Below are experts of layer 2 (counted from 0) of a mixture-of-experts language model. Rows are named router (the router's row for the expert) and show model dimensions 0-31. Each number is 128 + 32 x the weight over its row's rms, rounded and kept within 0 to 255.
After each expert's rows: "gets" lists some tokens that make up at least twice as much of what it gets as of all text; "comes before" lists some tokens at least twice as common just after its tokens as in all text. This comes from a sample of Wikipedia text that the model never trained on. Tokens count by the router's weight.

# expert 64
router [127 113 168  80 137 124 148 142 105 117 129 123 115 116 165 147 106 118 161 138 125 166 192 112  99 141 146 147 180  74 131 172]
gets: "-", "–", "/", " un", "+", " Un"
comes before: "1", "2", "year", "A", "S", "3"

# expert 170
router [126 134 120  84 145 157 119  74 122  84 116 119 107 109 135 159  62  77 171 158 153 130 179 134  82 161 153 132 159  93 114 227]
gets: "\n", " name", " ==", "==", " Born", " birth"
comes before: "==", "\n", "The", "===", "=", "-"

# expert 48
router [126  93 176 157 121  95 127 130 152  80 154  96 177 114 117 197 179 144 165 222 122 151 131 128  47 140  92 174 129 106 129 143]
gets: " |", "==", "===", " ==", "====", " ==="
comes before: "\n", " ", "See", "History", " Title", "Career"

# expert 13
router [109 112 144  93 156 193 126 109 159  96 144 144 141  95 162 153 141 117 119 141 157 211 129  91 120 125 160 170 114  97 166 137]
gets: " by", " under", " J", " through", " to", " By"
comes before: " the", ":", " a", " his", " an", " John"

# expert 143
router [128 131 127 125 182 172 115 144  97  96 128 138 123 125 109 203 121  85 166 115 108 115  72 105 133 197 150 123 117  94 168 215]
gets: "ment", " number", "ation", "ect", "tion", " development"
comes before: " of", "ed", "s", "ing", "ion", "al"

# expert 78
router [106  54 138 111 132 125  89 162 176 118 154 143 169 133  98 130 133 117 169 133  88 155 137 140  98  86 125 112 162 125 169 210]
gets: " States", " York", " United", " USA", " England", " American"
comes before: ",", ".", " |", " States", " and", " City"

# expert 115
router [103 110 152 146 124 145 133  85 114 106 162 138 140 142  77 146 136  96 109 181 140 157 137 120  69 114 104 165 172 135 152 130]
gets: "t", "ion", "th", "et", "ity", "ter"
comes before: ",", " (", " of", " and", " century", "y"

# expert 150
router [113 100 162 105 107 129 173  67 166 113 118  93 116 171  69 161 176 100 146 139  82 141  95 126 113 187 140 144 134 113 130 179]
gets: "-", "\n", "==", "=", " Location", "|"
comes before: "\n", "-", "==", " Born", ":", " List"

# expert 53
router [106 129 181 115 148 140 102 141 124 124  76 111 140 146  94 140 106 115 196 150 132 231 150  84 124 166  59 253 121  27 169 130]
gets: "6", "7", "8", "9", "5", "4"
comes before: " |", "0", "–", ".", "5", ","

# expert 159
router [ 93  88 239 151 114 106 121 149 158  92 114  49 133 132 153 150 138 176 119 132 149 184  74 124 119  84 118 144 119 143  96  95]
gets: "ia", "ian", "ina", "io", "za", "ica"
comes before: ",", " (", ".", "n", " and", "'"

# expert 75
router [136 132 134 142  78  98 125 119  85  96 135 136 151 139  87 154 154 179 104 151 135 175  67 155 118 180 189 147 104 107 169 136]
gets: ":", "°", "2", "):", ";", " Paul"
comes before: " ", "0", " A", " UTC", ":", " \""

# expert 134
router [ 86 130 131 179 131 172 130 139 159 123 108  70 136 156 149 137 143 133 146 165  77 184  81  84 130 123 114 142 139  93  90 123]
gets: ";", ",", " |", ");", " and", "),"
comes before: " ", "\n", " —", " and", " MP", " L"

# expert 94
router [117 107 150 104 148 146 139 129 121  88 134 115 100 137 118 156 146 110 147 129 139 179 179  84 111 169 124 136 198 120 141 156]
gets: "0", "9", "1", "s", " and", " \""
comes before: "0", "1", "2", "9", "8", "6"

# expert 93
router [105 116 126 182 152 123  82  66 111  84  76 154  88  77 123 118 204 122 136 212 110 114 116 130  86 122  94 121 130 133 132 130]
gets: "ed", "ing", " made", " used", " released", " played"
comes before: " by", " to", " in", " the", " a", " on"

# expert 7
router [161  84 183 134 189 139 159 111  93  92 151 126 118 124 111 151 137 119 177 135 131 183 178 107  99 170 125 151 186 103 166 143]
gets: " |", " ", " He", "H", " Hall", ";"
comes before: " ", "|", " +", "ed", " −", "ll"

# expert 24
router [139  83 119 161 110 132 112  53 134 111 148 122 136 141  78 151 143 163 135 145  83 149 113 118  58 138 126 154 150 159 126 192]
gets: " University", " City", " School", " House", " District", " Park"
comes before: " of", ",", " (", ".", " in", "s"

# expert 124
router [114 102 163 147 174 137 168 132 132  99 126 116 124 148 113 149 139 109 163 135 143 183 166  99 117 181 152 141 183 102 130 150]
gets: "\n", " on", " So", "n", "On", " Lo"
comes before: "|", "|---|", "|---|---|", "|---|---|---|", "cor", " Peak"

# expert 145
router [ 99  99 107 152 113 142 104 187 121 112  95 140 122 171 128 130  75 196 183 131  99 129  89 137  94 115  78 140 144  65 167 128]
gets: "side", "line", "0", "ure", "ore", "ward"
comes before: "s", " of", "ing", "d", "ed", " to"

# expert 148
router [122 147 148 144 159 161 136 106 139 107 146 133 120  68  97 120 136 138 139 184 127 108  87  62 105 168 118 140 111 141 102 125]
gets: "ation", "ing", "ate", "tion", "ated", "ent"
comes before: " of", ",", " and", ".", " in", " to"

# expert 101
router [191 136 172 165 163  87 186  91 111  97 104 108 128 132 137 140 130 126 179 132  72 157 166 123 117  89 116 150 173  93 110 132]
gets: " as", " he", " He", " it", " It", " she"
comes before: " was", " is", " a", " had", " well", " has"

# expert 44
router [126 115 181 150 127 109 131 104 156 100  98 180  92 138  97 139 151 124 140 135 130 143 123 123 146 112 136 159 135 120 156 200]
gets: " re", " Re", "é", " de", " con", " Co"
comes before: " of", "s", "-", " Prix", "c", "ven"

# expert 89
router [118 130 174 108  99  86 158 138 135 104 166 207  78 126 159 243 108 144 139 196 155 141  97 131  97 118 167 181 166 117  97 123]
gets: "-", "|", " |"
comes before: " ", " \"", " List", " The", " A", " E"

# expert 121
router [129 106 105 112  96 132 139 112  99  97 181 101 125 150 131 115 135  97 130  98 148 121  97 125 134 109 140 134 161  98 130 134]
gets: ")", "),", " and", ").", ");", "]"
comes before: "\n", " |", " is", " and", "-", " \""

# expert 8
router [101  90 167 176 212 132 110 104 190 124 102  93 147 148 129 146 123 112 126 101  94 131 109 115 106 112 135 159 141  86 133 141]
gets: "\n", "|", " Ref", " Qualification", "$$"
comes before: "|", "-", "\n", "|---|---|", "|---|---|---|", "|---|"

# expert 47
router [156  90 175 130 161 152 162 121 129 103 111 147 128 121 109 164 135  88 174 114 125 190 153 101 101 161 114 159 190 101 128 162]
gets: " ", "\n", ".", "|", "-", "4"
comes before: "-", "1", "2", "4", "3", "6"

# expert 82
router [148  97 158 111 190 109 157 120 101  97 118 133 111 128 118 144 156 104 147 123 116 182 162  91 120 203 116 157 190 110 142 177]
gets: "3", "2", " was", "4", "6", "5"
comes before: "–", "0", "6", "5", "3", "4"

# expert 112
router [124  75 168 109 167 122 162 115 114  98 130  96 142 115  82 156  96  90 173 128 140 201 181 120 116 129 131 145 141  88 146 162]
gets: " ", "8", "6", "1", ")", "2"
comes before: "1", "9", "2", "8", "0", "7"

# expert 20
router [133  90 190 155 173 114 143 115 112  99 137 117 132 110 105 151 126 118 176 132 136 191 131  76 108 159 130 158 198  99 135 189]
gets: ".", "1", "2", "el", "3", "er"
comes before: "0", "9", ",", "2", "5", "8"

# expert 169
router [ 85 106 142 130 165  74 100  80 175  83  84 108 112 151 179 172  90 169 155 205 150 161 153  69  86 107 175 186 115 131 123 123]
gets: " of", " for", " For", " among", "for", " Of"
comes before: " the", " a", " his", " its", " birth", " their"

# expert 85
router [165 127 168 177 130 195 158  90 175  94 122  72 105  98 133 139 158 158 131 179 180 166 109 121 140 126  79 163 156 109 141 131]
gets: " from", " after", " until", " by", " before", " since"
comes before: " the", " ", " a", " his", "ing", " its"

# expert 62
router [101 139 177 151 100  60 123  68 193  89 119 155 104  95 144 146 158 152 148 200 100 138 132 141  82 190 124 147 123 109  82 108]
gets: " was", " is", " were", " be", " are", " had"
comes before: " a", " been", " not", " the", " an", " also"

# expert 27
router [117 153 127 105 152 147 111  98  91 103 121 129 179 121 120 152 115 165 168 123 146 136  94 120 124 170 147 149 140  87 183 187]
gets: "%", " Total", " List", " Party", " record", " population"
comes before: " |", ":", " of", "==", "ed", " =="

# expert 65
router [125 124 175  97 180 134 174  99  85  99 123 124 155  98 108 179 147 125  98 121  87 128 178  96  94 147 150 171 162 121 151 161]
gets: "==", "===", " ==", "'", " ===", "---|---|---|---|"
comes before: "\n", "s", "---|---|---|---|", " as", "The", "History"

# expert 46
router [146 103 164  87 164 123 168 115 120  97 106 132 115 123 114 148 141  97 158 123 148 184 153  92  99 168 154 166 175  98 117 154]
gets: "0", "2", "4", ".", " Sim", " Ray"
comes before: "1", "0", "2", " |", ";", "=="

# expert 191
router [117 124 124 136 161  99 101  82 112  97 129 139 138 155  89 194 104 142 151  99 119 127 142 117  94 140 166 146 145  86 136  83]
gets: "age", "op", "ive", "land", "ite", "ale"
comes before: "s", ",", " and", " (", "\"", "ment"

# expert 117
router [144 119 157 173 147  63 142 165 150  98 119 113  87 144 110 149 178 167 126 139 110 208 153 113  75 140 152 160 130  76 103 121]
gets: " –", " —", "ine", "-", " +", " −"
comes before: " |", ";", "N", " A", " The", " third"

# expert 189
router [148  99 161 105 156 142 153 112 104 102 114 121 104 149 130 159 128  97 154 122 120 187 156  98 108 167 142 163 193 104 160 158]
gets: "2", "3", " the", "1", "9", "to"
comes before: "0", "5", "3", "4", "6", "9"

# expert 151
router [180 100 139  88 139 134  84 147 129  96 136  78 105 127 117 150 141 117 120 100 178 186 163  74  98  92  90 122 119  67 143 147]
gets: " \"", "\n", ".", "'", "\"", " un"
comes before: "The", "\n", "|", "S", "I", "A"

# expert 118
router [115 163 154 135  90  84 150 141 176 104 144 151  75 113 127 144  75 101 196 133  79 202 183 126 122 144  91 127 149 134 132 163]
gets: " (", "(", "^{", "′", " \"", "_{"
comes before: "1", "2", "born", "N", "S", "age"

# expert 109
router [133 129 159 124 142 131 175 124 102 104 107 104 126 146 102 130 150 152 191 155 115 203 133 121  85 158  88 191 157 115  96 125]
gets: "2", "3", "4", "5"
comes before: "0", "5", "–", " |", "4", "3"

# expert 6
router [138  82 158  95 158 131  88 121 170 111 161 166 154 152 109 145 163 165 168 115  71 168  74 122  82 102 146 151 104 144  55 133]
gets: "0", "%", " million", " billion", "6", "M"
comes before: "0", " |", "%", " m", ")", "6"

# expert 30
router [170 136 181  81 207  78 122 133 120 120 101  97 167  99  86 170 165 111 169 130 159 218 113 137  87 162 114 170 141  66 130 191]
gets: "N", " I", "I", "V", "O", " N"
comes before: ")", " |", "S", "E", "M", "D"

# expert 77
router [154  97 152 126 100 128 107 134 105 100 123 162 134 106 114 161 110 109 116 135 138 131 161 129  97 122 137 145 124 142  94 128]
gets: "6", "4", "5", "7", "3", "8"
comes before: "–", " |", ")", ",", ".", "),"

# expert 168
router [132 121 138  75 143 132 161  81 163 111 116  84 144 158  54 152 175 160 147 112  93 159 186 139 123  98 156 130 140 176 110 130]
gets: " that", " which", " who", " where", " when", " The"
comes before: " he", " the", " it", " they", " was", " she"

# expert 177
router [122 145 177 154 226 109 152  67 122 109 126 151 183 139  79 144 121  91 136 174 112 140 101 110  77  75 130 133 128 154 172 135]
gets: "er", "ers", "r", "or", "s", "ner"
comes before: ",", " and", ".", " of", " (", " in"

# expert 155
router [169  75 140 145 105 119 181  92 108 103 159 126 110 122 158 187 135  89 125 121 132 187 151  83 111 122 155 152 149 111 134 115]
gets: " ", "′", "°", "″", "3", "4"
comes before: "″", "′", "°", "1", "3", "4"

# expert 37
router [174  96 166 144 165 128  91 126 200 112 160 151 128  91  87 183 142 136 170 141 129 163 114 112 104 121 140 172 144 132 101 126]
gets: "0", "5", "3", "7", "6", "4"
comes before: " |", "°", "′", "0", "5", "7"

# expert 103
router [162 141 193 131 182 145 113  62 117 109 115 131 156 150 128 153 111  78 206 151 144 170 156  67 130 178 158 169 110  76  55 142]
gets: "8", "9", "7", "6", "5", "4"
comes before: " |", ".", "8", "0", ",", "7"

# expert 178
router [111 100 132 114 197  80 137 112 146 102 153  81 103 112 110 158  79 111 149 103  58 134 135  59 103 121 151 169 127 153  85 139]
gets: " two", " one", " three", " out", " some", " part"
comes before: " of", "-", " years", "ly", " to", " School"

# expert 33
router [110  77 146 155 155 130 136 114 154 109  99 164  91 119 127 139 116 152 150 133 147 117 150  98 135 126 135 169 143  73 101 191]
gets: "op", " up", "up", "ut", "ot", " end"
comes before: "s", " of", "ting", "ter", " to", "ted"

# expert 104
router [107 131 184 155 191 155 124 136 175 105 151 143 159 130  48 151 119 110 200 129  95 147  80 109  44 197 106 148 147 128 108 138]
gets: ".", ").", "\".", ".\"", ";", ");"
comes before: "\n", " The", " He", " In", " It", " This"

# expert 42
router [139 134 123 183 120 158  90  74 195  97 105 135 134  86 154 155 151 175 126 204 125 135 180 109 115 111  92 170 111 140 134 109]
gets: " of", " from", " with", " on", " about", " between"
comes before: " the", " a", " his", " her", " an", " their"

# expert 126
router [138 149 159  97 170 135 168 141 170 109  97 120 110 152 135 204 167 164 174 122 166 175 124 150 106 154 156 176 142  87  75 184]
gets: "E", "M", "A", "N", "S", "H"
comes before: ")", " |", "E", "M", "S", "A"

# expert 87
router [177 117 119 154 165  91 109 125 150 109  81 133  84 136 109 150 150  36 179 209 130 149 145  95 141 183 125 134 134 116 143 121]
gets: "ed", "en", "d", "ated", "den", "ted"
comes before: " by", " to", " in", " with", " on", " as"

# expert 180
router [125  69 160 132 155 145 124 132 144  94 140 150 106 132  89 148 108  90 156 119 125 185 152 107 103 167 102 157 192  99 141 169]
gets: "6", "1", " ", "2", "7", "9"
comes before: " |", "2", "1", ")", "–", "9"

# expert 61
router [147 129 170  83 105 148 159  93  99  75 115 180 114 143 126 177 105  97 214 178 110 119 150 125  55 168 121 147 124 108 150 158]
gets: "\n", "\".", ".\""
comes before: "\n", "==", "The", "===", "In", "-"

# expert 182
router [118 153 122  64 126 120  78 120  55 108 107 109  90 106 146 163 147 101 111 118 113 180 127 126 124 124 112 195 118 148 138 123]
gets: "|", " •", "|---|---|", "°", "|---|", "SD"
comes before: " ", "---|---|---|---|", " Total", " Party", " Preced", " Year"

# expert 187
router [120 132 173 146 188 150 155  84 101 116 136 154 173 151 106 129 109 140 188 130 100 156 186 138 118 193 119 179 183 115 162 139]
gets: "'", " Le", " Re", "s", " Ha", "’"
comes before: "s", "t", "A", "re", "m", "ll"

# expert 188
router [142 116 197 142 141 148 154 118 107 112  85 177 132  95 115 131 165  96 150 143 139 222 137  96 119 119 150 130 111 127 122 192]
gets: " S", " E", " D", " C", " R", " T"
comes before: ".", "PL", "in", "B", "V", "y"

# expert 167
router [127 126 119  84 162 135 136  93 107 109 126 109  96 160 148 141 151 128 196 202 133 128 171 117  71 147 152 142 201 165 188 174]
gets: "s", "es", "les", "ies", "ers", "ions"
comes before: ",", ".", " of", " and", " in", " were"

# expert 95
router [ 69  86 117  90 125 140 129 133  62 113 110  89 162 144  72 144  69  88 144 118 142 146  88  92  89 104 176 137 119 114  65 155]
gets: ")", "\"", "}", "]", "$", "'"
comes before: "\n", " |", " (", " is", " and", " –"

# expert 92
router [126 131 137 189 181 119 154 133 130 100 112 154 106 144 134 137  99 108 153 192 131 140 129 103  61 174 120 134 123  50  92 141]
gets: " not", " had", " can", " do", " has", " no"
comes before: " to", "ed", "ing", " be", " not", " been"

# expert 88
router [153  41 155 182 204  61  90  66 155  78 107 123  67  96 168 163 129 132 147 213 159 144 114  93 108 139 101 136 115 139  85 126]
gets: " in", " on", " for", " at", " In", " over"
comes before: " the", " ", " a", " his", " this", " their"

# expert 1
router [153  93 163 122 178 153 160 130 127  84 146 120 122 118 105 156 137 150 141 114 101 195 187 121 104 186 162 145 177 103 135 159]
gets: "2", "S", "s", " a", " been", "'"
comes before: "0", "4", "3", "5", "6", "t"

# expert 2
router [130  80 175 123 175 146 160 120 117  87 151 140 127 113 123 167 163 105 155 125 137 173 173  88 115 169 109 169 175 111 132 169]
gets: ",", " and", "'", "6", "5", "ran"
comes before: "s", " and", " but", " the", " he", " which"

# expert 71
router [117  74 153 154 172 154 203  96 176 113  72 110 109 156 138 151 152 105 128 107  72 161 156 134  96 192 112 135 171 144 170 144]
gets: "1", "2", "0", "9", "8", "7"
comes before: "6", "4", "5", "3", "0", "7"

# expert 97
router [121 134 131  96 194 110  96  83  89 106 146 147 142  79 125 166 146 175 127 108  41 143 187  87  72 133  91 137 131 139 144 106]
gets: " to", "ve", " To", "fe", " U", "ves"
comes before: " the", " be", " a", "|", " have", " make"

# expert 83
router [164 133 159  98 126 150 122 115 123 114 126  90 136 147  90 164 164 146 249 147  95 244 129 118 134 159 143 208 109 137 118 131]
gets: "3", "2", "4", "1", "5", "6"
comes before: " |", "0", ".", "°", "5", ","

# expert 10
router [188 114 156 149 131 148 146 117 179 108 117  90 120 137 150 165  73 168 149 130 123 159 172 116 126 117  77 162 173  87 149 153]
gets: "-", "\n", "|", " •", ";", " its"
comes before: "-", " •", "=", " Country", " Born", " Website"

# expert 59
router [ 90  84 177 137 132 119 172 119 111  99 114 107 113 137 108 174 134 105 167 122 141 187 173  93 109 189 140 139 178 102 151 180]
gets: " ", "1", "–", " Cha", " Ge", "ge"
comes before: "1", "9", "–", "8", "3", " as"

# expert 72
router [142 124 172 160 199 113 177 107 101 115 117  95 100  81 119 142  79 115 154 119 165 169 128 146 140  89 166 152 123 124  81 153]
gets: "us", "is", "s", "um", "es", "ia"
comes before: ",", " (", ":", "a", " is", "is"

# expert 163
router [129 122 178 133 163 115 164 120 126  91  87 109 100 105 117 166 115  98 153 136 144 177 203 111 111 149 137 160 174 109 136 162]
gets: " ", " of", ")", "born", " at", " /"
comes before: "1", " |", "2", "|", "·", " Goals"

# expert 74
router [128  92 160 132 151 164 129 110 112  93 112 120 108 113  93 164 149  92 147 132 122 191 170  48 105 145 121 147 189  98 100 160]
gets: "9", " ", "8", "2", "0", "4"
comes before: "0", "1", "2", "9", "7", "8"

# expert 146
router [163 122 117 132 182 127 120 118 160  84 114  82 171 129  90 171  71  95 139 116 100 140 138 150 100  88 127 152 195 139  94 152]
gets: " it", " team", " him", " them", " work", " game"
comes before: ".", " of", ",", " was", " in", " and"

# expert 161
router [119  62 117 138 195 128  67 124 227  93 154 160 142  83 107 149 166  82 128 169  91 119  89  95  99 126  78 137 158  94 148 142]
gets: "ar", "on", "ed", "ke", "ard", "man"
comes before: "ed", "ing", "s", "ation", "ment", "ated"

# expert 144
router [129  86 174 120 175 150 172 112 121  85 155 126 106 131 111 150 141 108 154 118 121 192 142 101 104 142 145 163 188  99 121 169]
gets: " |", "\n", " Gu", " a", " H", " Hu"
comes before: " ", "-", "|", " −", " +", " American"

# expert 158
router [162 134 202 128 154  98  94 117 140 104  79 162 134 150  76 121 136 148 185 125 166 192 124 115 116 164 121 151 162 151 109 139]
gets: " The", "5", "0", "3", "4", "6"
comes before: "%", "0", " |", "5", " km", "7"

# expert 172
router [ 49  74 131 128  82 154 167  92  88 108 123 133 104 160 160 165 114 140 173  93 168 174 157 109 116 110 127 169 213 104 121 121]
gets: "at", "%", "ab", " head", " February", "rat"
comes before: " |", " of", "ed", " coach", "er", " Kong"

# expert 36
router [ 81  93 113 110 125 111  86 131 153 121 160 105  92 101 100 179 162 155 235 142 111 220 125 111 109 135 138 226 120 126  88 131]
gets: "0", "5", "4", "3", "1", "2"
comes before: " |", "0", ",", ".", ";", "–"

# expert 125
router [140  76 161 126 154 145 138 116 128  90 141 118 123 110 111 149 147  97 157 125 135 186 166 108  98 142 113 148 202 109 111 167]
gets: "1", "0", "8", "9", "6", " J"
comes before: "9", "0", "1", "2", ";", "8"

# expert 29
router [121 101 166 148 169 156 145 143 147 108 152 128 181 134 118 141 167 155 138 144 153 192 112 128 106 163 162 141 188 147 133 138]
gets: "–", ":", "/", " /", "·", " –"
comes before: "1", "2", "3", "0", "4", "5"

# expert 147
router [ 83 116 185 123 104 134 114  96 114 106 134 113 146 142 126 151 144 105 173 224  93 122 165 105  93  96 101 148 168  57  99 111]
gets: ",", "),", "\","
comes before: " and", " which", " but", " the", " he", " who"

# expert 173
router [123 151 142 131 109  88 162 157 165 110 109 159  60 131 108 154  50 137 178 140  99 222 172 135 106 126  80 121 137 114 117 182]
gets: " (", "(", " $", "^{", "_{", " U"
comes before: "1", "2", "born", "S", "3", "age"

# expert 140
router [134  92 160 104 152 120 161 117 117 100 118 109 101 126 119 162 138  99 155 125 120 188 174  99 103 172 140 169 171  94 109 160]
gets: "1", " |", " United", "V", " Vi", " University"
comes before: "9", " States", ".", "0", "3", "5"

# expert 165
router [120  81 148 153 162 127 139 124 119 100 111 150 151  78 115 199 143 148 129 157 112 182 101 105  75 114  41 135 127 138 112 121]
gets: " |", ";", " /", ");", "):"
comes before: " ", "\n", " —", " L", " W", " K"

# expert 171
router [ 50 109 144 159 116 113 111 113 126 111  72  98  95 125 165 180 121 151 145 171  54 112 123 117 116  75 102 158 214  59 161 113]
gets: "---|---|---|---|", " W", "ick", " King", "ck", "king"
comes before: "---|---|---|---|", "s", "ing", "y", "ed", "'"

# expert 0
router [128 111 127  98 164 179 154 119 118  84  65 125 134 109  66 141 143 116 133 179 138 115 119 143 139 205  52 112 127 118 130 131]
gets: " time", " years", " name", " date", " year", " order"
comes before: " of", " to", " that", ",", "s", "."